{"n_layer": 9, "d_model": 448, "n_experts": 12, "experts_per_token": 1, "d_expert": 512, "d_shared_expert": 0, "activation": "swiglu", "moe_layers": [0, 1, 2, 3, 4, 5, 6, 7, 8], "router_score": "softmax", "normalize_top_k": false, "routed_scale": 1.0, "balance_loss": 0.000147, "balance_bias": true, "init_std_router": 0.0141, "lr_router": 0.00112, "n_head": 14, "n_kv_head": 14, "head_dim": 32, "vocab_size": 32768, "norm": "rmsnorm", "norm_place": "pre", "norm_eps": 1e-05, "positions": "rope", "rope_base": 10000.0, "rope_fraction": 1.0, "qk_norm": false, "attn_scale": 0.177, "tie_embeddings": true, "parallel_block": true, "init": "uniform", "init_std_qkv": 0.0303, "init_std_o": 0.00713, "init_std_up": 0.0303, "init_std_down": 0.00713, "init_out_by_depth": true, "optimizer": "soap_variant", "lr": 0.0025, "lr_mult_o": 1.13, "beta1": 0.95, "beta2": 0.99, "lr_head": 0.00551, "grad_clip": 1.0, "warmup_steps": 200, "schedule": "wsd", "decay_fraction": 0.756, "decay_shape": "linear", "final_lr_fraction": 0.0, "batch_tokens": 131072, "seq_len": 1024, "doc_mask": true, "train_tokens": 529400000, "steps": 4040, "dataset": "wikipedia_en"}
Below are experts of layer 2 (counted from 0) of a mixture-of-experts language model. Rows are named router (the router's row for the expert), gate (a neuron's input weights, with its number), up (a neuron's input weights, with its number), down (a neuron's output weights, with its number) and show model dimensions 168-223. Each number is 50 + 12 x the weight over its row's rms, rounded and kept within 0 to 99.
After each expert's rows: a language model's description of what the expert responds to; "comes before" lists some tokens at least twice as common just after its tokens as in all text. This comes from a sample of Wikipedia text that the model never trained on. Tokens count by the router's weight.

# expert 4
router:53 30 49 73 37 59 61 52 24 56 20 55 47 59 49 46 49 51 48 60 45 46 61 63 52 51 45 40 38 35 52 31 60 66 59 53 65 44 44 70 40 43 44 54 61 46 53 35 42 50 47 54 52 45 54 47
gate0:59 34 50 41 50 42 29 42 79 55 47 46 66 58 58 71 32 41 60 56 35 47 66 50 62 60 27 53 52 67 41 49 32 54 66 51 57 53 70 48 55 52 29 62 78 54 34 48 72 55 63 59 50 42 61 60
up0:70 57 36 65 48 43 73 52 50 55 33 52 52 46 31 50 53 59 43 34 20 67 52 37 54 36 50 39 67 36 53 44 62 74 90 50 57 33 57 50 66 45 34 59 53 58 34 56 59 50 36 37 30 61 55 62
down0:44 37 42 70 51 57 32 72 46 20 52 46 33 66 52 43 39 84 64 58 47 60 45 46 52 60 49 58 37 55 55 38 55 58 61 44 55 45 49 51 66 46 45 47 47 76 65 37 45 58 53 53 52 61 61 45
Description: Infobox delimiters. Colons, commas, opening parentheses, slashes and en dashes inside infobox fields and career stats, as in Current team:, / 38 / (0).
comes before: "1", "2", "3", "4", "born", " which"

# expert 2
router:45 52 42 46 55 59 61 37 55 26 36 46 60 45 40 59 68 53 66 57 58 61 51 49 42 48 66 62 34 45 59 61 33 69 51 29 42 61 55 36 48 42 69 51 44 31 58 35 59 41 30 21 42 47 47 42
gate0:56 39 39 53 32 57 19 66 55 18 57 36 37 54 40 43 31 47 53 59 51 48 51 39 62 42 50 26 53 42 39 64 58 36 63 50 43 43 58 31 34 50 51 58 58 64 50 62 42 66 52 42 71 36 63 48
up0:62 50 24 61 73 51 51 45 34 68 60 56 34 51 42 56 32 39 44 50 50 49 53 53 49 43 48 51 55 67 50 33 39 34 58 52 63 49 45 54 61 34 33 61 86 46 48 20 44 50 37 64 51 51 43 49
down0:33 40 62 59 44 48 62 47 67 71 43 50 45 46 36 65 46 58 47 49 37 42 53 48 39 42 27 73 60 61 41 45 64 49 57 59 64 69 58 32 43 59 60 39 50 37 49 49 85 56 62 42 56 47 50 32
Description: Date and name parts. Final year digits and month names in birth dates (Born: June 22, 1997), plus heading nouns like District, area, South, Cup, War.
comes before: " |", " ", ",", ")", "–", ":"

# expert 9
router:58 65 58 62 56 55 50 42 60 42 79 53 66 61 56 56 30 50 57 55 43 37 43 41 58 56 51 30 44 75 34 46 55 20 51 44 43 65 56 44 76 59 60 55 36 36 56 55 72 36 62 53 25 51 56 49
gate0:40 56 65 46 44 47 37 61 54 20 31 38 53 64 43 43 41 54 72 65 47 53 87 55 58 30 36 52 95 52 63 50 53 46 49 47 58 26 70 67 50 43 36 59 51 62 51 49 39 55 53 56 58 65 41 71
up0:43 43 46 22 31 46 52 46 58 38 29 57 64 73 53 54 40 41 52 75 45 55 38 49 62 18 53 41 70 64 43 41 68 50 59 50 52 30 50 43 47 50 47 46 46 36 57 40 65 62 58 24 54 60 58 68
down0:36 72 56 35 71 59 60 39 43 41 47 42 34 49 47 38 44 59 08 47 48 68 66 55 42 55 60 53 49 56 51 43 40 58 46 43 57 57 56 29 51 46 42 64 78 48 61 44 48 43 50 46 19 35 56 56
Description: Measurement digits. Digits in measurements and statistics, such as density per km², UTC offsets (UTC+01:00), heights in cm and table figures.
comes before: "0", " |", "1", "2", ".", "5"

# expert 1
router:33 64 46 44 43 42 54 61 46 67 40 28 55 51 44 45 41 71 50 77 65 53 43 33 58 45 49 54 39 52 63 43 28 44 59 68 62 40 59 50 40 48 37 57 38 49 19 50 57 66 65 51 49 59 53 32
gate0:50 66 20 48 53 52 34 38 60 43 70 44 42 53 33 39 42 22 49 41 61 37 47 58 62 45 30 38 42 64 36 48 44 52 37 43 71 59 47 49 52 34 52 48 72 51 56 29 55 55 49 35 53 65 50 41
up0:54 48 64 47 78 63 56 63 49 43 53 44 55 65 43 69 42 34 46 50 38 69 53 37 25 67 71 63 55 60 52 27 55 54 60 61 43 59 38 46 38 35 30 33 73 55 46 43 49 38 58 55 47 51 61 55
down0:59 51 47 64 55 54 66 66 47 55 44 42 40 64 58 33 40 57 32 33 41 70 52 38 54 43 65 55 57 49 40 61 38 66 57 46 45 70 44 55 59 61 41 40 62 25 46 36 49 33 52 43 47 51 61 56
Description: Quote openers, line breaks. Opening quotation marks after "wrote that" in album reviews, line breaks in infobox lists, and connectives like by, that, when, where.
comes before: "|", "s", "\n", "==", "The", "==="

# expert 7
router:60 61 46 49 42 43 52 41 32 53 30 38 66 43 55 42 81 37 45 52 55 39 47 46 87 51 48 42 69 74 52 47 54 54 67 54 42 27 60 41 66 57 59 38 27 56 52 47 39 40 66 47 47 45 37 65
gate0:75 45 28 62 54 61 41 39 48 55 39 42 36 35 22 49 30 59 49 28 64 81 52 57 53 57 65 43 44 62 43 55 53 52 39 34 53 59 74 67 70 39 44 57 60 47 64 51 53 55 57 18 49 54 41 36
up0:41 51 52 46 60 29 78 52 36 68 63 55 32 47 44 48 73 62 47 59 49 54 49 51 34 75 49 56 48 40 56 55 30 36 52 51 45 56 46 57 29 50 45 63 43 52 71 56 52 59 57 52 42 37 64 64
down0:52 41 46 50 49 58 52 41 68 44 59 53 52 16 67 44 49 65 82 38 62 61 62 56 53 45 59 32 63 75 56 63 51 33 61 51 66 46 50 47 39 54 54 17 41 53 37 52 32 41 44 50 50 46 37 53
Description: Prepositions and the. Function words the, of, in, to, at, from, especially in census phrases like "under the age of 18" and "65 years of age".
comes before: " the", " a", " first", " his", " be", " same"

# expert 0
router:59 41 45 45 21 54 75 52 43 29 67 49 59 54 62 74 57 68 38 44 48 55 60 45 32 46 53 35 51 75 44 57 45 32 89 65 43 34 53 60 46 58 45 46 39 42 46 48 69 54 53 40 27 44 58 49
gate0:39 33 65 75 29 41 49 43 47 51 53 45 59 57 58 43 72 62 66 22 27 58 43 42 29 60 55 68 43 51 63 46 49 53 56 63 48 64 31 31 53 45 67 50 46 40 41 52 35 54 62 64 37 58 43 46
up0:54 30 38 51 35 34 59 58 40 62 51 26 80 70 58 44 49 46 49 36 28 63 58 49 44 49 37 52 45 43 47 64 59 69 52 54 56 45 28 27 64 51 78 31 56 34 47 40 48 68 50 57 31 58 41 51
down0:48 59 53 29 55 36 39 46 48 55 45 35 44 50 59 36 24 41 45 36 57 58 48 56 37 63 42 52 36 39 50 34 52 62 55 60 33 42 60 51 58 42 66 54 57 28 79 59 39 59 56 40 57 53 56 41
Description: Table cell separators. Pipe characters separating cells in Markdown tables, plus semicolons and closing parentheses in lists, as in | Number | Percent, 1962), names; names.
comes before: " ", "\n", " —", " \"", " +", " −"

# expert 11
router:68 33 69 57 57 47 42 46 68 59 29 47 36 47 51 54 42 38 56 46 66 50 55 56 47 66 48 46 47 36 57 38 45 86 40 45 50 50 60 47 41 44 77 30 38 47 55 81 45 58 42 57 58 58 59 58
gate0:27 39 32 54 38 52 60 57 48 47 54 56 36 62 68 38 80 49 61 61 38 53 48 54 58 52 37 50 59 72 54 54 48 58 43 70 59 35 28 59 53 45 54 45 71 44 51 67 35 34 60 40 35 49 53 53
up0:47 51 66 51 64 46 57 65 47 53 48 42 60 39 33 54 25 49 56 34 36 38 59 56 48 46 56 26 54 57 46 49 45 39 51 30 38 63 80 58 36 62 45 40 42 54 43 21 67 50 47 73 61 21 31 48
down0:34 63 50 48 54 39 50 43 66 56 36 49 63 35 43 47 55 63 45 46 41 52 51 44 40 68 56 55 47 59 53 59 63 59 56 69 56 53 39 58 57 48 54 21 55 67 47 45 70 32 58 57 27 41 55 53
Description: Year digits. Second and third digits of four-digit years after months or "In", such as 1-9-16, 1-9-44, 1-8-92, plus spaces before years.
comes before: "9", "1", "2", "8", "0", "7"

# expert 5
router:61 48 50 58 54 72 43 52 53 40 59 52 33 52 53 39 52 61 54 45 71 45 57 51 63 57 33 34 53 69 47 46 55 24 42 24 48 44 32 52 33 43 36 58 62 62 40 44 58 60 29 49 54 43 31 73
gate0:52 69 70 59 40 45 51 42 54 38 53 58 46 61 41 32 28 53 34 62 49 50 53 68 40 35 17 56 56 68 33 59 47 51 45 33 54 43 35 62 40 43 58 49 69 54 56 78 53 78 35 40 29 32 38 58
up0:31 52 62 32 78 57 46 42 35 47 72 76 53 61 37 57 48 48 45 47 58 48 34 60 38 40 57 45 46 47 34 39 75 68 53 58 41 60 52 43 48 40 42 44 62 39 50 47 31 46 59 83 32 46 30 51
down0:44 51 48 35 62 63 47 36 62 43 43 50 52 58 47 47 53 53 69 36 41 41 42 54 51 89 19 53 44 55 60 55 46 77 45 59 63 46 75 18 44 42 53 75 35 76 54 36 50 58 51 61 54 58 54 55
Description: Verbs and particles. Word endings like -ing and -ed, verb particles and common action nouns in running prose, such as up, out, played, held, use, access.
comes before: " of", " to", " in", " by", " the", " for"